{"n_layer": 9, "d_model": 384, "n_experts": 16, "experts_per_token": 1, "d_expert": 144, "d_shared_expert": 384, "activation": "swiglu", "moe_layers": [0, 1, 2, 3, 4, 5, 6, 7, 8], "router_score": "sigmoid", "normalize_top_k": false, "routed_scale": 2.0, "balance_loss": 0.00336, "balance_bias": false, "scale_expert_input": true, "init_std_router": 0.0215, "lr_router": 0.00105, "n_head": 12, "n_kv_head": 12, "head_dim": 32, "vocab_size": 4096, "norm": "rmsnorm", "norm_place": "pre", "norm_eps": 1e-05, "positions": "rope", "rope_base": 1300.0, "rope_fraction": 0.5, "qk_norm": false, "attn_scale": 0.177, "tie_embeddings": true, "parallel_block": false, "init": "normal", "init_std_qkv": 0.0238, "init_std_o": 0.00561, "init_std_up": 0.0238, "init_std_down": 0.00486, "optimizer": "soap_variant", "lr": 0.00205, "beta1": 0.95, "beta2": 0.99, "weight_decay": 0.18, "lr_head": 0.00443, "grad_clip": 2.0, "warmup_steps": 200, "schedule": "wsd", "decay_fraction": 0.604, "decay_shape": "linear", "final_lr_fraction": 0.1, "batch_tokens": 65536, "seq_len": 1024, "doc_mask": true, "train_tokens": 278700000, "steps": 4253, "dataset": "wikipedia_en"}
Below are experts of layer 4 (counted from 0) of a mixture-of-experts language model. Rows are named router (the router's row for the expert), down (a neuron's output weights, with its number) and show model dimensions 0-127. Each number is 500 + 25 x the weight over its row's rms, rounded and kept within 0 to 999. Numbers have three digits each.
After each expert's rows: a language model's description of what the expert responds to. This comes from a sample of Wikipedia text that the model never trained on.

# expert 11
router:515461472509519494492511484521522474500500516522504512496473458503492549539517518531493514516518460478499440513484496503504489460526497506480463555489491526491516495465496508556507500478488536549450456517461518526487491511467522522527462468468481489541502466502501523510480545525470522515507544504493529503590505460535456527519519515474476512486513479520514498495434504488453521508484
down0:427490488519499508502525509477522521480507529484474493501472466493481491484477522473531477528524487493532503517509549502487455486516490494478524529515491467447550484484474487505466510525536509480483508498548490487530512460496480462484476492426511481520517499560466473483474488544505493467462503477502487434513487471511524536442491506492472508464499460512502493498517524506504466486491
down1:523483513517488490472540474496526532496536492448467473501496516518517556513529496522536518515481480518478514483489486481514518464484531489530499536534553503531508506538538504429486499538459507524470509551520474496513519547494478506483501493521504462534534519515527476505537490531511515504510482507514479496511505477529500456492468468454556515516474459489539451470487486519523500432474
down2:466528484489506470513480531491514490524509535535509509503528484534498479545499524477517488525452541494474509456488497528507516538503497492515543461475494466498507512508482489492500502497480520536511485514509494521513474458495504491520497544493475541536469508465482483488504511517489478520504498484482545545477516496503471500483520486504521486488545529505521471545542493495499520524519
down3:508500515470504505477461470493527466501478486508525489498476515569502485534519502467440467536519511510521515473455474527492499528491496506500535525480477549491483535509490515462449507485517512474484516467504546498471519475501522519485493470519468462491492486500521534526473477504540495479501498486474496521494449495509502536523498519524476521488498435470453486509485513513467517471510
Description: Final pieces completing longer or foreign words, such as prost-het-ic, sched-ul-ed, Pict-ures, choreograp-hed, Azerb-ai-jani, usually followed by a comma, and, or of.

# expert 5
router:484480473513521502512488443511524475542464502495487530448525496523492538507530544499492498499515477546484483495460487517480496515500505514460492502487545481546511513491474512551485471525470507544459521505440481510490504520491523497503488518505508539509498479460509476511494515546495503487503454485495486476560517473506490474538547547549521492504494524510520481465469512512438482500452
down0:481511539507493533498517497507504488520483557482525522518476520516471465540523486489477460502525498524495503484470459574496515526500500504506511494523500498473535497530484497504544480483554544491455528507506478429477475538470496498505470508481519546514477478522471501484549477501515501481483498508480463505507517503479475456535486483515521506504498487458481503503490465471510494467509
down1:486545513478470527551524512459494528458499532482500499513508515488428475506492481513499466502532517493494503480484481509492490485434515474526514515515492496479485484515493545528435439530500501507537494521474489489497534480546534503469487544494514470493491505470479485534519523528500478500518488512477512478495527511497466538491494471528486541469534513511510531518493499543536510505494
down2:478506553514529537491502529505494514493530500539493507501514539468471461455498516456493464541478465489503525483489460502429502471489529488552485477556533480491496499474520505509457531485544511497512519476527503506522501492506524515504481486473516458520490504481525474524509489516520530486519517535535503506521522483529498488483511512500550450498479520517512508487488529481553512507550
down3:486442470512505481539489502504523515507526504528520515519484530538528495519457520490509527531498535507521511487503477496476484526509459515509498470518479459517527498523460535491513508491487476516497475469530498476529480518493529517502512482491488516479472494578525485479528471509461446454477440509475466443505486503529520510523545500505457482482507488497541521489544531510468527502509
Description: Field labels and first words after a list dash in infoboxes and taxoboxes, such as Genres, Born, Clade; also years like 196-9.

# expert 4
router:510540513484473493495493468536537527460514515519511501462515455486518536525497528562485540476491527479513482537477497484523462489498507536484510534457521508519496500472445502551488508513479531543492515515495477486465542477489489530539489489507506455503496450475483500500514519456479518500508514517516492492516507494526411476528517534504507513495500534535500474485507493530437507502498
down0:485478511504468489498480498448505499503549490511487516506521467521556518462509475512513498453541511503494489516489455525520510530512487517493516533509513507474499482510498527515464533525517430493519495516470510456489479540506532458526496497490488519496478481477505485476510519558467493589521512466507512511495479506547469547516472529489473468475509533522504484490500498463504492509506
down1:515512497491470490526514510499548507542484514479424524497503528468529539457517550495511526514477507519466514488499462524494496543523498506498516506522467487518501509505467490472498509462520474481485496506456463502526474546493536514477475453486502486485502520495438527456495457473503474509557487507525520497518510494521516494522514502467471448513445440462483550474457508493513522550450
down2:511511478490477488490497522464476455502507534526515544485558498491545522543523504510508515520489485490523523546528488500520505544464513487511481459487525524503493480497500518521511494489506529532520520548447527480474471491543489483491511464570470553509538493520513508472515452517492498486466513517494540512480484484498522498496454519508475479519537478522518496531516480503521484491508
down3:500532526499536492478473536523473489477511483503497490549525524572508446477455491490513557493501512543512505507495547498491513491487474506505457476521503482493509468496433510520532459499459468519514521495511516496488524452463501523482480500497504505488518512506458486509538516472526493528501517541536508457523517544448508465518460517575516498536534506522509456470526506469466477497419
Description: Degree-minute numbers inside geographic coordinates, such as 39 in 08°39′E, plus prepositions and conjunctions in place and politics descriptions.

# expert 12
router:523511463501499480510485511538484489494491495542517460495538480470534485518522530498499521490510514525547490558501497480526502444509472485462503532518510490492497483487488525523548512518482527533503498521481537481472527553458527499548479504502504479511491477484443499468513539527486537512490503469491551500521504499514524492545541533495467492505480497591508471481488490515461509446511
down0:503494538484481491459497538452496502452507536505486470502479485504533506487492506451498488541489439494505562505464506507493519526499520551505514494520486475523513490507510475472542533492504505438524506507491482497530487546518537498511558516546518512475461474523544481500512476520512477499495481505512494500486519490508512520504512522509516490521482467482496508518512494472516498513503
down1:486511492497471539486516510523517513520465558513507506472505468492494490523494453500501469511519547460520447508461520528485485492460525519552521492498478451487496495508477525501499505460524537486474519495484491521485491528508549503476480522482482544476504474520493499491478496463503506514489525512444496466496487474465517519510517503502471491522457468493531482511477458516517471485516
down2:556498493518488502504489484510546508510483511494524469524522513515497476456563512479457512483464505532494519470462488511495434470491477515488502526479531481455514468494536559508488478514513508506507495490500504504488511496461467506503490514514484517489525445484561513469445526482499508497494471541510487478492533521554516461494506473512455478487487484474461514504496464511457499494537
down3:490494505487493445518461487504472482476485542504465469508492482518424489472539529504494501467458500491507538551523470492532483533493524516514509471469461460499535448510468524496474461466475463518478507524497462463501513492519514488472515501475481530451495487502521535531513480495546509495511486486459521533500504506498513441530540494497512486471530466490498506513515524532519488548463
Description: Prepositions and temporal subordinators linking clauses in biographies, such as with, of, after, during, while, because of.

# expert 3
router:519509487483455482491531500526503470475505488482470494463541496523555493492481507517473491478524508513554469543485502454528517434488522493538524542495533507517504497461504501527503492492463509536489531551478516456497485520504517520521483509504508463506562459483494555502500528483498488515500497483486476512542520544545514510490529572498473436509479517537497468502474503540461482453504
down0:507475501496467517491488518535455433496515503495517480477538484458536519521468520479481511475489469534511490459518500500491513501471464506487493510475524479552477548466507515490509513495506520484492491488460559515521487513500528494529525501498499494482497490474479532500529504465504461448500509496479498484512543525543430461556511529495561502497490476494485470494456471525516538491475
down1:501470535491520495508505492527524483509498473500443488492478554458485488499515500513492530486483500517536490498470504468502536521476525474499497520517529506531514477518482483537516546488545498493484505488438520533515546486471488500477495514516488513496488476470477534500485522509466493467486493547545496469514475498486507466517515538499485470534515500490495498447472523509476498475514
down2:495544542511506502454501539497435483503456487476506468477516539482452503488520482439506507464487480525471499483564512519513478481525519446484477498473510528483479486489490465521480493497492451533501504500499524498566467451534497507464481484478515501464471471517489515497474510518545478492520541485550464498499509497477526498494498521526488520543509493482446529485481526477507490519518
down3:472481514491481520510504546494539489495457488484463564527509444526470451472529509494480508464489509490462522526493508498514518511527523521485500507468468506479519512466498497524479488444505514500500511513507492492518537487477520462508594506478487487488495486460511537530475510478487514502502499463487480492507523543478528505497495472497493546511482510520536506472528512501521482497534
Description: Second or third pieces inside words after a lowercase start, such as wareh-ous-ing, ha-ik-u, sh-ot; also numbers and cells in sports tables.

# expert 13
router:516516491506492472498502511557500507508459516524478507441499500500525508520526507522478533472506499474543521552457471504484509499478487531488503552510516467533484514475501524543485496456464505541455507533463503489463521490471511498533449495493474458526505480501515523481504570516502492553489525473501476489537538494518440489524521517497470493515483509533498492455490549510482487476482
down0:450497483466494477454478471492472486500480492487504498448458515458507508502498477486482556485478504498503521499468463497486463502499515487504481480494518526531484513487521515504487520498477535556513518545475544494462460498452511481503499478478512494499497481492541487523483508545487488499537504522456480508548527536492464487520510558520519490516458539541518513447505544516462506476492
down1:525525464475505477476514461449493555491503484487496470493501517520492529534487508464479509509494433515479477465534512461469521520547445477503528492454496462513508437477544552508538506489537451529491476490538523476489501533463474464521508476494494496527531482510509550517446506565518483489490507497510483467506525462500510529518505489497501507474501476515511480477495483521481521511506
down2:498517479505477490522492521492475506520453472504531503500514464512511520444474495478491489507483467506478475461513517526489475519498465469511501458496493443476475494529517530469508580520471500504518557477520536492521449521505510511523476491510474498488494519506494456539535505494499513491536523509508484495527518479476467479526462513458505499491523523505482505539569509485509495504483
down3:497514499508473483487498494506520455501456516549553478502511489482513531535473509442518469455498489529475452517514524515468480483500465504514519533477481508523474528508487528499480484502520459491518494491527484512496463521490478499526548497504491497478452444509485491561534468497502522520520497476474453529527497546509509497493497451505527527462511464532442549535454500491497478539553
Description: Second pieces of proper names after a capital letter, often in tables, such as B-ch-arri, Mer-c-ury, N-askar; also words like public, ban.

# expert 2
router:503504486468478484508512516549485500485482506497491484451521489470512492532501500532452524480531496524513451495493529514506520497487541531512460544496522530474565484442459512514514469491490481534517503492480485499562487507506554473484466458499483498530517458506463510512505489509515495467504515525505533520498528512532499472502512532460499442464496524488568486442474499506460488504471
down0:512468480477452515526453464514503538502493502459543499480467518473499471517495493494456468515492565548528456510489475541514478545501524489464490526505537505498511488529478455522511521512505464447496506527525523507487513434502502545451562525508522473507493475506511542538492565517500498531481486514444511547494486520489512473521535509523497541536471479527478531499490549475512504503514
down1:550451519521524488450469552521513504515458417520522474524508484497493526506520460483516492488488518440505553527495513505472456466516460541478495483525522472483501489495486501510513517478526542533519475489458521531521515468547502522518449505507471516513549493476507459473475505515486515471502571511496463479513511543514536524533524481534547518501508566546487501533464521528519548514474
down2:482508457510495527511494475521494468486477491502522493508446489512452491534493528487492512448519488512487493490529525535532460499510552503435479490510477514509479537523505534497483510486437498476476458476508533474485513508513511556492503517500501510516510475513472523483507484505507472537488453508480479478495501514509511489505503488533501505520551539510532572516484492512491485518464
down3:529495504501519486505528527525482493480536501500484490525523490511499519472541448432512502471442516526509538504539474533487489527505543503478514496535474494485495476468495466473514503492497488503519498525414477497484531494542456493508471489495481485496537468491523462491521487525505490522506477485535531541460515477463489472500535474524496502479502530490499480478516520543483499478509
Description: Separators and field labels in sports infoboxes and career tables, such as the colon in Years:, pipes, Team, Apps, MF.

# expert 1
router:511544456448510501496491516571539475478485549522538476492484517523520502515531481494495510479577517489493477530485485509507497448490493464472486551517511490536488509485500514519465513493493493535492469545496510516488493544468515465518496502488462515522513507510491506521470505516520470491498472488502525520514484525472482518503500568518488519499451489531493435486463509519481490516467
down0:525475493447501515494504527488503488451499533464494475516498496527491502518492529511493517552541469531523488495533473518518513509520512525505549484504501479514498516469531490478461481490473479474505525541512499472456488538475448554491498473518456474486496495474496506489505512492500491512546510534473520498467512482529473467482512488472512489538526472480477522502514472509471493483523
down1:511463482459481496536488523489487499508483509513516526517481522512473523516465507495498501530502510530532503523494549521554473508507463507491444497463504484476516501456501473495488532456524442476508504506495503488500485492493514535534463479501469473468476511494480502533465514511489518513533504467515498511484468502522526490516479409498498497449482474466526492517499480494460526476480
down2:469464479535485453464493525456499534513478479517505472506499535513478499535485536517518518486550511476468512482534483483503497474476506475476528467524489520509487487510504459460494450506473506509484554522553490476475508468517488487458476454498485548464456497509517506501499509492467539483521536469509495457528479540516513458471423541499499500516564529504495475466499478507532558497462
down3:499490526513555522492509469491464490544540494466545487471482454499484498512475511496519500485526506497500496444523538466486532476504484505481482484459449483520509492481483532501506492500499498509480516524477511507533477525502517488539470516500487506496509483547515519470548510480511498460491510502487470503514499513475491523529508495550454497552532517506533550490525511486511479510440
Description: Word-interior pieces right after a short opening fragment, such as d-ome, t-ame, pred-ece-ased, col-ors, gr-ade, and common nouns like addition, order.

# expert 0
router:517480494508473503503520475517496495504510506505488479482565470534509513542512495507464564471542476538528480533513488486480520479512454512508470527519531466516507498471504507525450525494436553557462498515463468504520525515473533500526487464486523526501490483482495537512516532527451484480535504496500470500532506487528458470472515538508483492513467546522509459509462473510444532501466
down0:452506519465501520530446464456477498477521475488541461490483461485509494473477517549516488489487493480547566510464469520477497522532504510481500490511514487506469455515509508485552525488492511489430513500512510496492503472495486557513498461512488506519511455557538551456485499480492535496502485501487477497508464508520500505479515502473521517489477476479478515506510500459495480474472
down1:500459511472496511508496487485531482489512520443501490520453484528482481526477483522489515515583499546558534509488528450511535521525506533476438501498488504502503494505510491499492464497481496478480505448488526478472530496479471485450494475514516511526512474479496499536477482493475502509493514461507504496530490520537471463478517442520523525492494502515505497480508495453512515457493
down2:491518497518489522452486501499506533557456534480514508510489487468494447479523516510522503522504516509449511527487476523532469504478557447447497516509499520464493521466462507539462474482531529494517478510484457474521483512476478529471460500492526476497485437526557514490517517516502468507477526478487553503480555532450487457549491509514506491507527507537504505501484524486499453468486
down3:469507506477523502501506545499488506463485512496479534488484552480496485544470539444454481509517535515516511502507498499565487486519492521500510486479492489476473493491470509492507460464502412516509516493498502465511495523497445488456487472506442509486503522512514486515494485501560501529531494473495475504494506523517518505516452477486487505484496523472490504540498469466491520511487
Description: Tokens in album and song articles, especially track-listing table headers and credits, such as No., Lyricist, Records, Album.